python train.py --n_layer=12 --d_model=256 --n_experts=32 --experts_per_token=1 --d_expert=256 --d_shared_expert=0 --activation="geglu" --moe_layers=[1, 3, 5, 7, 9, 11] --router_score="softmax" --normalize_top_k=false --routed_scale=1.0 --balance_loss=0.000269 --balance_bias=true --router_cosine_scale=20.0 --init_std_router=0.0244 --lr_router=0.00137 --vocab_size=16384 --norm="rmsnorm" --norm_eps=1e-06 --tie_embeddings=true --optimizer="laprop" --lr=0.000622 --beta1=0.9 --beta2=0.99 --grad_clip=0.5 --batch_tokens=32768 --seq_len=512 --train_tokens=251200000 --steps=7667 --dataset="wikipedia_en"
Below are experts of layer 5 (counted from 0) of a mixture-of-experts language model. Rows are named router (the router's row for the expert), gate (a neuron's input weights, with its number), up (a neuron's input weights, with its number), down (a neuron's output weights, with its number) and show model dimensions 0-255. Each number is 128 + 32 x the weight over its row's rms, rounded and kept within 0 to 255.
Before each expert's rows: "comes after" lists some tokens at least twice as common just before its tokens as in all text. This comes from a sample of Wikipedia text that the model never trained on. Tokens count by the router's weight.

# expert 5
comes after: "-", ",", " by", ":", " and", " John"
router [135 162 137 109 132 141 149  59 124  93 157 157 129 208 149 151 121 123  99  76  89 169  78 123 103  98 102  96 207 145  78  84 154 146 132 105 144 130 143 133 117 155 107  81 113 141  82 112 135 111 129 122 115 202  99 131 132 143 155 154 124 125 222 127  74 131 147 114 112 119  92 122 191 141 130 141 139 129  99 106 114 158 107 159 153 186 107 194 205 116 160 172 176 162 145 178  49 121 122 197 120 185 178 113 173 156 124 119 109  99 133 156 157 146  58 112 115  95 123 113  70 113 110 204 118 158 183 102 104  98 161 180  59 121 114 117 167 100 124 128 120 118 114 107 115 121 130 127 160  86 105 138 135 125 128 177 149 122  56 121 151 115 102  96 143 164 117 145 132 141 165 128 150 167 135 134 145 144 116  75 111 103 124 140 123 169 169 105 154  72 126  96  99  93 139 145 170 109 117 150  97 166 154 139  88  92 132 155 124 119 152 150 143  73 102 143 152 166 185 135 180 111  94 192 109 105 118  69 184 108  75 117 169 104 110 182 164 157 130  89 123 177 100 183 133 146  85 143 115  92  74 108 157 165 112 144]
gate1 [ 60 162  85 132 172 158 136 155 147 120  70 176 129 135 134 105 206 105 171 169 140 142 139 156 119  92 172 100  96 122 106  83 175 115 126 124 188 155  73 108 121  94 108 161 100 154 143 139 135  47 147  25  84 166 160 102 134 131 188  77 107 126 142 141 143  97 109 151 144 101  79 132 117 135 155  95 136 124 110 142 168 159  87 137 122 153 159 134 119 168 116 185 162 123 118 184 127 193 137  88 124 153  69 118 138 110 142 128 124  89 110 132 167 121 112 173 108 138  81 114 126 158 201 114 174  66 105 137  71  75 138  96 187  96 123 116 136 149 101 143 139 169 139 138  96  93 179 148 111 104 128 105 151 147 108 115 134  75 138 119  77 113 121 157  97 102 148 146 119 144 138  84 166 121  27 115 130  80 100 124 160 105  72 115 123 138 140 153 101 111 127 145 192 158 161  72  97 147  72 129 154 126  86 100 112  80 188 109 176 103 114 103 144 118 142 121  76  94  55 109 122 162 145  76 146  84 129 168 122  74 127 100 118 112 132  77 140 149 130 153 127 103 131  73 145  89 125  92 126  93 136 138 142 124 207 134]
up1 [114  89 165 160 135 144 113 133 141 119 156 126 101  91  97 124 120 156 147 132 116  95 185 107 176 133  97 153 166 104  86 116 123 130 162  87 121 113 140 160 170 184 133  41 136 100 110 168 133 108  99 203 120 122 105 151 118 131  58  88 134  65 152  86  91 152 179  58 127  59 119 144 162  65  83 151 181 142 163 147 111  45 185 105 105 171 116 128 117  96 138 109 103 108 120 119 156  73 120 153  93 198 167 127 106 168 158 154 169 134 132 170 126 186  88  97 144 162 156 166 144  85 102 165 125 134 126 117 155 138 167 172  98 161 239 212 128 110 107 131 181 180 144 138 141 135  84 146 105 109 117 136  95 119  63 178 150  91 108 153 159 135 139 151 122 138 150 105 183 111 127 107 155  98 139 197 151 201 141 113 147 120 143 135 119 142 131 108 120 146 105 163 142 165 174 202 132 111 142 106 119 111 102 104  82 130 109 150  93 169 135 119  87 120 103 149 132  95 142 175 179 184  98 130 130 129 176 122 108  95 113 172 125 152 116 111 164 132 121 125 125 148  97 169 170 146 131 143 126 180 111 153 113 183  85 123]
down1 [100 133 159 123 151 143 151  83 208 155 164 110 133 132 171 124 144  91 115  83 155 109 144 145 107  75 140 130 109 128  86  89 199 141  88 141 129 141 155  76 138 102 143 122 110 129 120 105 177 120 159 113 119 133  81 149  95 124 105 133 178 111 120  97 137 164 162 141 118 107 162 120 109 161 144 167 162  68 167 122  83 135  93 156 180 191 111 120 140 146 155  90 167 164 100 136 136  98 121 113  93 144 120 134 196 169 126 103 129 178  81 125 118 113 106 124 160  75  79  65 135  62 113 178  95 123 129 136 213 141  91 141 121 135 193  98  95 169 120 108 135 111  57 150 139 173 117 201 157 115  86 160 159 164  89 109 126 117 114  63 161 170 155 157 145 108 123 186  83  87 124 150  74 153 124 104  85 181 145 112 147 205  83  71  61 127 156 123 112  79 134 132 117 100  66 151 109 141 109 131 131 150 111  92  51 134 138 141 137 124  82  91 111 140 143 184 133 159 162 112 118 129 150 147 140 151  65 114 155 113  98 121 122 124 158 182 151 110 150 100  51 137  91 173 139  67 191 123 103 136 115 165 128 137 137 171]

# expert 11
comes after: " of", " in", " the", " to", " on", " from"
router [160 169 141 136 101 140 169 170  69 164 133  99 172 168 163 117 170 148 165 153 130 117 169 151 142  74 101  91 101 158  81 157 101 108 133 107 180 103 166 113  57 104 121 110 139 155 145 106 150 137 162 122  74 137 149  88  93 133 116 204 119 123 161 128 142 117 145 152 106 100 124 131  82 148 134 140 139 153  92  99 132 126 167  68 123 156 121 168  95  79 144 105 162 113 134 127  90 107 110 104 115 147 157 134  95 166 175 143  88 126 137 174 141 162 112 151  87  87 146  91  91 135 193 149 141 177 119  72 148 150 150 129  87 172 137 148 162 140 184 157 152 131 175 116 128 112 148 147 121  59  66 113  92 179  75 164 116  96 118 194  56 128 157 173 183 135 197 135 109 128 102  44 136 117  59 134 114 127 186 132  80 121 110 146 183 130 112 168 120  93 215 131 136 144 116 164 186 159 108 133 151  81 159 135 134 101  88 133 117 118  61 114  98 103 152  98 105 105  94 187 167 144  80 168 158 122 142  91 107 134 136 103 169 184 112 163 105 149  95 144 126 125 187 141 127 101 122  89  80 160 138 106 123 191 154 109]
gate1 [124 102 171 105 126 234 102 130 124 146 152 125 143 111 109 128 138 169 145 104  78 102 107  74 123 165 145 177 184 124 194 144  54 147 105 132 147 107  98 152 130 146 113 147 161 103  87 103 150 102  95  98 132 146 124 129 128 122 144 116 127 145 142 162 166 151 183 171 138 139 137  91  97 116  98 208 119  94 109 176 153 118 160 143  56 101 190 112 132 139 114 109 113 127 143  75 185 126 149 148 129 111  61  77 143 103 108 148  69 148 144  54 111 142 127  67 117 118  95 108 124 138  89 112 126 130 136 130  97 122 119  71 165 171 149 109 147 133  84 126 107 155 150  97 156  94  86  97 169 109  94  95  52 152  86 181 184 117 118 147 145  85 110 106 161 169 121 112 114 130  89 147 114 133 189 134 129 163 165 113 165 107  40 154 125  85  70 146 155  85  99 134 106 124  63 173 126 132 180 110 115 116 130 119 156 156 120 112 161 135 153 215 152 142 123 137 143 174 174 162 153  77 169 137 136 148 123 145  90  70 102 103  93  61 172 129 171 154  95 126 147 162 163  90 132 143  96 183 152 168  85 172 129 154 135 143]
up1 [140 185 120 133 149  83 188  86 145  83 139  89 124 112 148 200 149  97 114 123 125 148 143 220 129  74 132  92 101  92 114 109 222 174 109 126 142 144 109  38 155 118 144  56  87 152 141 126  91 190 125 138  80 105 124  90 195 137 106 113 175  69 104 125 136 149 169 119 123 165  78 150 133 133 116 113 128  97 129  88 146 122  73 134 178 157 122 148 154 128 144 144 170 104 104 144 173 115  99 137 108 100 127 178  87 150 108  85 156 119 148 178 158  99 123 172  91 106 125 102 130  93 149  84 110 145 143  67 184 141 150 146  88 137 139 116 141  98 150 134 147 132  98 131 109 158 147 126  63 142 165 151 169 148 112 113 141 148 136 148 104 124  68 180 167 182 159 138 104 128 140  68 125 125 150 100 168 134  80 185 134  83 143  83 130 115 156 133 104 150 115 136 118 196  94 109 116 141  55 145 108 179 104 108 120 124 142 186 145 144  75  58 112 140 152  91 110  91 106 106  97 194 122  76 115  59 109 126 144 131 201 117 125 177  79  89 141 123 102 127 152  93 111 135 156 142 151 131 134 110 176  91 148  85 121 101]
down1 [117 168  61 186  99 128 149  99 170  86 131  92 141 193  90 159 186  98  81  99  98  96 150 182 113 100 155 123 120 124 168  85 157 103 130  71 127  99 129 123  94  94 136 159 144 142 145 197 148 128 169 121 160 105 115  27 144 164 156 119 143 162 176 115  90 155 104 101 161 145 135 104 122 120 155 120 150 155  84 131 155 127 120  87 144 119 134 155  89 180  87 155 133 117 111 146 159 161 127 106 131 152 110 126  75  88 121 135 173 118 135  80 136 157  91 122  66 170 155 171 173 112 136 106  88 166 121 142 115 130 212 195  97 150 125 179 104 156 127 115 103 121 102 114 157 154 147  98  98 122 102  79 133 101 140 171 131 145 163 116 177  95 106 111 104  61 105 121 130 111 153  93 149 120  62 159 145 149 128 133 169 101 152 131  91 113 133 165  78 148 174 165 134 140 147 139 115 148  90 121 140 137  72 142 115 123 103 212 101 125 171 176  85 123 174 161 149 100 121  70  88  73 113 100 162  77  69 107 160 145  78  88 146  99 102 132 164 133  76 149  84 151 144 106 129  99 127 187 120 188 177  71 152 137  67 114]

# expert 14
comes after: ",", ".", " \"", " where", " that", " when"
router [102 108 128 112  99 111 117  46 121 101 227 104 112  99 166 144 109 148 110 131 140 132 133  75 199 177  93  82 161  75  75 164 139 103 101 134 146 213 122 165 100  88 166 187  85 150 172 155 161 143 116 122 113 106 167 163 130 135 133 112 112  96 112 105 173 100 132 153 135 148 143 163 101 114 184 147 134 126 143  47 120 168  79 144 138 157 122  98  92 114 116 160 136  99 126 174 121 187 117 168 171 153  89 141 140 135 129  57 105  97 154 104 155 140 155 132 148 160 155 174 107  77 104 135 159 135 134 145 126 114 146 130 124 171 129 174  77 180 138 113 122 137  84  92 146 107 117 126 146 105  79  75 125 228 108 103 148 121 153 145 120 120 120 102 184 144 168  83 137 120 134 125 136 145  61 147  86 134 126 128 109  90 105 159  78 167 155  46 166 115 125 122  86 156 130 162 137 107 125 158 178 106 107 126 146 156 116 146  97 109 118  83  79  62 151 152 119 101  99  49  87 209 151 154 147 115  61  93 158 156 121 140 150 130 127 113 150 137 142 104 145 135 125 173 142 174 147 102  97 143  38 132 137 134 104 114]
gate1 [123  82 115  83 133 161  44 130 130 102  93 106 109  82  77 118 133 119 126 173 163  98 106  99  72 154  70 190 161  99 165 174  82 143 108 165 105 125 177  56 114 115 176 142 142 163  80 152 146  86 132  79 204 135 186 154 113 113  99 127  89  92 137 112 118 129 108 143 107 137 165 112  97  96 141 143 115 113 119 119 112 175  60 102  93  64 177 176 197 121 129 158 131 187  95  75 107 123  72 122 125 105 150 153 106 178 133  95 136 104  78  70 165 154 122 120 115 115  81 116 148 183 147  95  88 162  94 118 143 186 121 119 135 162 146 178 105 182 132  94 166 137 121 140 124 164 144 127  79 148 133  90 156 121 128  98 102 120 131 131 159  99 124  94 158 156 110 138 175 119 136 168  85 141 156 143 120 134 102 139 181 114 123 127 132 168  71 116 100 115 153 168 183 110 160 105 135 136 197 190 148 151 173 138 116 110  88 197 177 148 162 142 149 113 134 203 138 167 152 109  88 102  89 134 198 104 144  90 121 164 106 157 156 105  80 158  81 134 165  93 132 139 175 177  77 144 132 127 128 120 132 113 113 148 136 154]
up1 [156 202  85 175 146 138 134 126 175 125 152 156 156 181 125 139 137 176 131 137  91 184 151 179 122  85 135 128 123 170 109  84 156 102 192  92 121  97  53 183 122 101 118 163 111 130 172  67 111 174  96 168  27 119 103  98  97  47 139 137 137 152 149 130 127 127 176  53  77 145 120 100 100 168 150  81 150 187 154  99  55 129 148 170 174 189 112 134 106 146 124 120 102  86 183 127 151 141 183  71 152 113 158 117 131 134 119  84 137 200 165 176  72 100 114 139  97 113 163 163 121  97 104 136 132 119 161 144 123  94  85 149 103  67  56  86 151  94 156 123  82 117 132 103 136 146 114 110 137  84 141 106 133  85 135 136 114  74 125 204  94  94 109 172 136 128 108 172 143 112 126 120 158 144 149 130 124 139 150  96  93 104 141 146 130 108 120 103 159 119 118 173 133 149 158 159 142 121 112 121 125 136 101 144 128 102 160 111  84  93 114 163 146 175 159 138 104  68 143 185 163 138  87 135  74 172 100 129 143 106 136 106 139 156  78 111 203 131 111 139  96  92 127 122 137  93 122 150 107 134 136 148 142  67  99  88]
down1 [120 152 140 129  53 133 136 125 100 117 135  96 154 117 117  99 113 139 132  93 127  95 174 105 146 175  61 165 125  96 114 104 127  89 142  93 126 139 175 159 100 135 117 196 118 140 178 154 109  70 104  59  77  77 158 218 153  73  96 207 123 145 137 127 127 111 173 124 112 188  84 121  88 153 138 104 128 114 150 136  85 148 142  90 145 147 175 137  81 104 108 150 120  91 113 119 127 112 122 130 177 155  65 181 100 144 135  82  94  94 116 104 117 100  86 190  94 125 110 112 144  85 182 133  87 156  88 103 105 141 176  76 152 171 151 147 130 227 137 129 124 112  89 160 157 135 162 162 158 122 139  91 154 118 104 122 147 184 181  84  78 146 192  58  96 157 118 150  93 103 141  91 145 177 118 191 112 114 120 113 161 178 129 136 112 161 110 143  89 158 182 105  96 155 144 112 132 118 106 168 113 121  56 102 160 181 130 143 167 118 127  81 145 121 133 163 147 135 139 156 148 117  98  91 127 125 138  89  87 156 112 183 156  99 122  96 102 107 101 120 189 129 141 167  65 152  71 104 109 126 142  67 121 132 130 122]